From a checkpoint of a small mixture-of-experts model trained on Wikipedia.
Training: a variant of SOAP for the experts, 251M tokens, 3837 steps.
Below are experts of layer 3 (counted from 0) of a mixture-of-experts language model. Rows are named router (the router's row for the expert), gate (a neuron's input weights, with its number), up (a neuron's input weights, with its number), down (a neuron's output weights, with its number) and show model dimensions 0-159. Each number is 500 + 25 x the weight over its row's rms, rounded and kept within 0 to 999. Numbers have three digits each.
After each expert's rows: "comes before" lists some tokens at least twice as common just after its tokens as in all text. This comes from a sample of Wikipedia text that the model never trained on. Tokens count by the router's weight.

# expert 12
router:522532472492502519495552506483474502490471470489511539493498505490524482521494521466445455471482508563519512534514545510497485492492511498509535478539475484509495464505482504488471496478526461469496546511489496514504500505507500500516516482500467507497481490502491533511518492551478502493484514517548470508480530503503521499471528490519515494544474461475461492608505509498480472510477508508480463510454470482490534476461492469489502477463521503505503532490516472426472511480463528
gate0:509531502476509496465504504492487530470475487485490460528517476467489533477464501519537472501463506502538505483495541504532443538516524481484486507523520499484498498476475495478475411532508488480494492514506479501471540500493479518531517476504453487496509551455463517470493468544500530489534463509464501490477575481491437504502530505490508516471489461508490483539497498483523448504550505462494503514507494504500538507523519526462534494529542496497515511488496505485501538498482496
up0:526534493511514500497488489460460516474534520473514464486522494483503501547502523457473434486461475495505479522504518477543507512507515475503503478489502477504540487468507486522505446507476478497485514489493527498502536480479469510467488494468483503488517522510503549509520458452517527522526474543540472476488525458495444494495497477514522542448492493535522471525503487503546466519518527526549499490502518527541562497501533504498493472518524502528548531499503528470545513506502494
down0:478504480477498505476465490538468530554480506468481527483506503528518487486450491528499506556482469507548505508520532474468530485512551498524536455517487500478467478458553464505503459497532514492501482528490470517524500503464539542507501524513476502508479542492545502494473518504490478516507539485511509501526508536504413480493506485471504473479526496521508515451505535495536485539500505502494514521516487494469509498551476506517502515537498476496496455457531501499521451510494494
comes before: " |", ";", ")", "N", "–", "%"

# expert 17
router:514478494476479523517522523469528471471501487497508555546547501496500449513475485490482505491533514474523500494517488460475511517490519477496515513466456484527476498491517512451458495475551526493504469480500481500486505496488503477506495489487502533517514513486491521486467507516495499518479508492512501521443535464496510492532490509460479496505507477536494455624499491511520518545472533523535477513465523504482538488485475530515507496452513498506479509495511498479433498482451509
gate4:490558486460516519474442490490527527473476504488533483507490519481502491517534486483471511507481512454491517461529506482542491504540510487457513504480502526487486493533516493463523515526517454446486503507508479505505523510564472484469505473468552496442531443489464495477507482504536498469489482503477499513491537508479533526521498531474531482545491515503484511503523509484504480540456490548528489484514494512535491508516467518516491459462490513447515506480477541470514498506514461
up4:485482474509491512463428511463506473501484470491539483498521500496506516508528484512506503482477524493452489482564464474533530524516511527494524515475528483507485515540470573462503502475543524477468479516490512517488516475527497514507505477453484565448476467500492506473490451471498480484500510465469484538503512487501464494499526520472474516514486513495506475516513491476509492530501510549483522470477523484506535470484444516488508467443505482446507474505509504486530508523481485
down4:559487525529521478502479504446517477535483490520527495475498448528528520508520562492497502463545469509523455542481514529506529478480521500510529540517468518468496472460501476457484499516510497526523546479495495460514480494500530514501508511527491502524507505503486517467482489489494479561505479513493474489522524515459495465517497500434492564493520501512507471513512502491500545516516481519514470532539464501490521511491472516488465494541524491567483498494469484521513515538533503
comes before: " |", "–", ")", ".", "0", "5"

# expert 18
router:506491489466525507530485486534447481525499527501507545524493496463449493489495479471485480510523523559509536480466516482524474511483488482510514532500538502471470480499489476529534478501539462504514481512538504502465486490481482465488486468522476501494475524494478486525482511504496508496495509468516504495509496487491487536484514511550490516484512475495499456591485513506490514551517468474476501492482486494471525489519505486524495550443473514523449484529467427512470510553523527
gate4:524464499530498489504501504544493492504504511522487538508523468513510484518455481481493496473495514508491501488495498510494514476443456498518489507520519510479502540508466481514478464537515503498524503459472514491513520548535535519537475486524502488481469525481496514567513485530519486522490483479488452485495478477500538508533552519465498490461534561497483464518515487505483522573537505521479485456491502471471497494513497525550487542532483552545520492490493544533492477529515536
up4:527521520524492538505465539480500513494507513541463520543552501517543503507487477507498506534521464535508503493503494509519508482496511483503479484510480523507537522524509508514465427558516484496509505492484473485514493513521473533525487525486503446465502551466533513533483514523496471506488497473476447471533454524513522473528554555491498475481530523507504516488513504546509524530523468479457492473478512457482454503484517526541480506487514514557502479507493530511497514476519512
down4:496508529484470518520518500500499516501473514539463517466521527520476465484500507510518516475536514466505493524500560505514495464500480512478517452489519463554511506543452500479506512476501523481492420518531468514478514489522486530481481496526503493482528479450496470503463512481523522462498472501539484492496493540496478494513489524542497513516498458522565485449539506514520493514512489509477509520485475515514541472499524471495522489433470453498460506476456486522514488482492532
comes before: " ", "\n", " The", " In", " He", " It"

# expert 13
router:520522474497482521505529478484511489533481466503437532493507491509537503483499489514494487493534514479530523513477502500528511494513462466476460447477477500498507484528462505454524525473486464484519504486530464508514482525521488503472505498522504532520504498510452522511481522499503513522509478437524518516501458519491513499503459525528476509499494489480484486562478438524541529552482499507450495491521489473543542529512482514494506503427485485524515487482486476439456520528476516
gate0:473487552485513529514541545518488493487477508451487482465515491505506530524483474535532517504487511531522505505450500476511513520493448535498501474498502513518530512525510450442509464502502472538493469470508522533554461483553458455494504488514529480546501489527502476527461486475452474562540477499505526519526497492474501501528453464540519528493480482512518486512517442503526527502477512490491531490529475503485509511455482483519498485467494492514496504517484485490506516526495507
up0:483532503500453468530516504483513479512484496469537547508517525463492504478534477523482558564506497515517515485507535470490498478521556499500514477500510477486489485473466515513547474473516496462484512494491511475502512455516463501522485503472501503446457510446492479510478489548509536428450493503475519517510488508502510515529541493496511488488521510457465484505505477521464476532518487507477486514489526499491450504510470500449453485530471489479505506501534527524537518521529489
down0:469499492487453498503516515460473507521459498475517512484517504488534498531504510502499527518449515501535484476519520498494444553510476515500516456499506515479485481509477530462544479492522510488502520515505472487514527462523459496467502498468533487516495494549448523493490511555526511514472487516499544524492516520465505501479493540531490460488462489489448481515532519510549518513474511462534508509503513488446492567476467464523514500554494467478533528506453518481496498486503511
comes before: " ", " first", " United", " same", " new", " second"

# expert 14
router:560508488493473500511446454492506511485514495525488473473542457457515509507481502503490526479508491481495508490530479495479485481501469503477510510538537495468504500536454509504466505508510484494482492467513512502518508500492485495507551558494490480518514490515467479484472505490512517517496510484505528504502484497531525474545510461512532497497484486473511490579457504541503507544440515492455512539501520481556509452519515513514483509469487524515490481477511480500405481506476452
gate4:511485498523513506486486499500486562509533472568492508479482441523494514477476466468496500489453496530487501535494488526484485494490535519475562502463493528488525522521504504468505461498519490499509467464524516476500481519456507487490534521503485531526531500519465514483551498486512512478515511481551532491515479528500474470540469522438524504513442522477498499524471512496536529542520505465506462485480467526504534478536503502538532480522538536523478500508502524517524528494483480
up4:493479496547474514484531478538472485483482492501476496532542555509445524496491502536470480561480479470488497491489526530524483472528504471509538480506519497524511486443514441501481463473514485494496474507518468473495512483464487508459524506503475507521517469487452471502478536514484519520507505469523502521468467490509469522550550460527501494518538485515453507497471507480503488507493515524505510487495523505458494491543536472498502514518526475499478449514454558495482471501515479
down4:483473497502503504499469549562539496440482535474488460506503503485504463492508478540476490476544455475527472503508519506506527520516499521506552528504490502507504501506486496526505534535478482505501458497554485470477497529544498493509522488450484473509472480476502472503515458502516530568518502450535472516519478484478470513511494507463509507526495522518483479464488506508493489511519447510482525514445478535479518511506487448512471488508495517505475527490476499483529531540487439
comes before: " the", " ", " a", " his", " an", " its"

# expert 22
router:517524486523444492484548479495522509499527459488471560491456481475474487518547539503499504489513509528523464511501499510509472525511513513466504461534530495487541495527512516487503479467495486498537464507512518513474494513508496508488518481486493494510483474508480509484515503503513519468514477512556510505509489511489508490493485490528447491490455524491492539582476463523506514511495514498413534514498478499497503473474481513532522476481475503462487525465501475472430443510463526
gate4:516473513481497477516539484509532497474531486465474487489546550444473497455529512463465537461511508510481482473484491517532500510493495478549521517506487489481513506484489536464538494483517461481478486516559497517530552547510507514480491482490467531562514489461531483456484517495538497508505476483522524497478498485483505491538492505468500517497451502512465524501502502503508523485550511497470543513548530469511467483508481446493537510530536503520529499475502506507536511510462498
up4:513513523507473474565528476499512514495492465535444548506463508488466492494538531494462495530472520526476498519511524517521448477497539478492524461527481466531480486525514466485482503478527473475489493515553528540519476494512482509494488514463478488521540506499498504504509476498481497475548518495482488472429534521469452517526485479510491519504516480517489529492482503501509508525487500518449522512514507473481517472522440492524500514485481495537500506516479449474508518519430515
down4:505497497482484491470502476502543454504479454467500489536475496503474513525478515507507492524530454536477514520476489492519505473469541539486506498509489465506505523547512452480493451480497505506488479498512467516483499491529478493541526506500490534485522508505478524523542545476499504487506480495504488520541445503459496484471513535508523555492492479506528507438504496474516543539520529470467517426501507465499501458499525487490532504527510524482466531449486511469454523509482533
comes before: "s", " and", " of", "ly", " to", " in"

# expert 23
router:504544510533492530480484511517498457494513482456546503453457490477547471494547498480492487471494509476447542476554515510524462488508467492475493450497517538488490466513484504464509529490530480503527466461516499515492512564506483498497513505509491507507527485499471500480518487511454505456500485483525519518515482505523518483491495503522530467489474492481464509576472463556497470533523502476447518487506500492491470523502510492509516515473500450489491526515495475483475525542492533
gate4:516488503463537487508548517535511469469531516492543480511505482495505449489533478478472531440514506527467542504508502493478464528509491494527507492502500516495489465441499520475524510542489472461535495474481536502472508523525468517483463458492529537481531489499474499463507493544505460472494504518512499499500516456556531491511477483454488518466519510511515510519521447455487535458501504482500460514524494478537473480484477497513512527506509500514510476471496494483553489439498510
up4:527555512512521518473434501488531456484483518478552530509518470459522448459533491449472475497445516501482532546492521501485460508518489503547514477561537474478479493494539508504528506504482509490485491473498496516499512506538536476533510467488503483509535474523481492523510468528519500483532485470495497523463492499521548504522484523536498500483507503548455481494500512433494488514513522486483535506503504488510486524483495485522528487514535528530499495514484496508501479520546458
down4:484517453516500467503437514509492507482464508504507478530506519493527527479483478548482472516511505453523531511482494545506524517539475519509499513505481493503487498522530513451504496457460521502464491538503512555500520506488549464521537489488537490479464527536517483503511545491490492540502528479502489487500490506492514538514527532535482484477525517462461487475490474479462465498511555495513512508497472501527516536443475529479497489503517527521540518543440533541501495486534505
comes before: " ", " and", " the", " he", " a", " which"

# expert 21
router:514501483494476520479458529496529505461474457524454521469496533498525513463482500504501475482476518465514483534490510489513490489519510473502468545515516482478488518518447508506502511512495500484493465500508531525448555494512491469510525517522511472452513503524479488514522472520467491452469514492528470484483499486481504499491513474516488539507437516528509508584466510485473516504495512507472535493480485536495469560542509503496450463509542502483468520512525478486436494522498525
gate4:473496488499522506519498424544527471473482499484485491531558509524495480496537507518506527466507531530459445506538493494503467520482517490540437482480508554493495490519495500502540456478530516516489457498511507537519508478500514532486534483513537506460510536512516509508456507485477499484509434494482479515480535487476522510502505507494528516497484458490482503511478536515519518461485480469507482426479453473474466509499509497491506465476490507531517467491494510458531478491492502
up4:536479462487499489489544479510470510491501460495539471487438437519451491508501518440505513517460503499495525522476487527473531483513511496500449470539530487474492490524505519508493550559447509494507507509521510510494504500496492495507468490488517488512489497494492508498564528495502504479483488508484527561491525463501528519489472477471476469450497490504527509494487484489501494535527492496512502510487525528458485499524518567498445484511527543540534472528477470490493493526484538
down4:542498549509470509493496473499513535508488492548483471465494479493518463513499514468522483502515506484536499492507490521481516524499497553522461485478528564484481521497534518516488494590486507541495492499521483500494535500493515469536505479504510506501478518488488503497540529446524506512499526534450467505466531510520530527525508491512510474504501449487495516503510508444527487489524480523492490518507501490477524474494551480521482549552498545506466503455525465526557492495466510
comes before: " the", " to", " by", " in", " a", " on"

# expert 16
router:496499509497487527502537493497522490482497508476489528473485508479483503514531470508490543481494497517488528446459499482516521499495449508450479530528451477503470508527513520475498463515548501465505469542512498503475536485514510478500512519492489510488494513511477503514458495479462511519507467516548504533466456509468522507532507479519495523501494512486501526582465504512490485555507489456463519458510524496515497502502492491539545490519550440461471474469505501463429510505497513
gate0:504508520480486428493518536486528477493535466467505511494482511509469521519549504507490482506494480505472502529479445519483478497529498513509470482466531476517515477476514519503511510498521555475476530519522502521504514542482505503505512504522489544533538489529453513489483506485513489510513512553553478521473521528465466521487493466503490527467528521476497496501493524488517491528522531473476475437497488457493494509502472463496494504507588501470506493471460495539496496544450533
up0:518465508587488489510487562523485477495460472531512542560454491514470489481511480480510502506531505478492462505507486476496509544477523493454503491518517508506497508549485516531479519524522478441537521535560500515492545491547463508498466511530481510487502488529452535494483516507504459479465467464513510524500512501498499513488493542513519482499489493518503486502481485485509487463493505512481464524503529505506493516460456518516521505541473511521519457509489523551497499531490521
down0:542511497463476497510539508521456494511498536461488519476488445504518481516497488483513505529474512526526496491518519491486484511489531509478489528526523521481511497476449492463500496534498552520509527477542489491505461466486546516496502486474533448526533523501490553477454488504495493466474507506511541486539537509580491515507507509524548534510473523540465486462510495518506524512505526515464483505487518544527499504491485522488490526489504524498439460500499492492542554476496494
comes before: "0", "1", ",", "2", "9", "5"

# expert 1
router:507506467492513501492553499472528480500484541504484499488462498469458485500533467498520512516510551472525486494511506500471454507529524497482456493523530548507532480470458496463514513511510508470484463523500490508498500464496472476471478498525490489506523478513453489484545512544500532505514479486537498480531464497533518520505519493512517476509508488521476547575540478551464526492501485460487534485467479493527536519496495487501486473455484493445470511470469471491475480469495546
gate0:503513497432496515504498465488521523462491471474509465537525505477485503465498505504469519507479498481538463503531482525486470515509503490489471463478500490497496495492470477436527431481529507472434466505482560531450478536499483473453504492475473471533489501489471519465564466497489487468497556482516470461492464505480485521470510503500511495485478513495492507504530509464506506532515512520523521488473497528498518493454536481465505490473506515459504523502496464518526508510496518
up0:487553482475543481480526498487523481504489498499521470490459510472496483479512511498526476520493542517462482462514467555463491511521487528481480486473516477544507481514464547525450503474505504462521486538504485524501542498485490529479420506485512492502479521553519485479521487510456479475508512515486506493520505451486477492501494458483491509544487519517504527501543500479495496499447494539573505517493543485524506483527508532523481495490474505481487519509494502503523567497544507
down0:522510473448513521509563519487527501534487509528529517481524560518499512480497546525493514497510527493451496500513469487488481528525498485516477492483519530480516486465456510449500474536543485495471543513476521521432508497490540504458460538527498494514478492494472513528453487537488505511510528494485496509508488514504460517504506516463455495528492488548484515418496494465493484443518516502511452474485525507463495470485518507519517496506478476521466505504514485524525499483503493
comes before: " of", "s", ",", ".", " and", " in"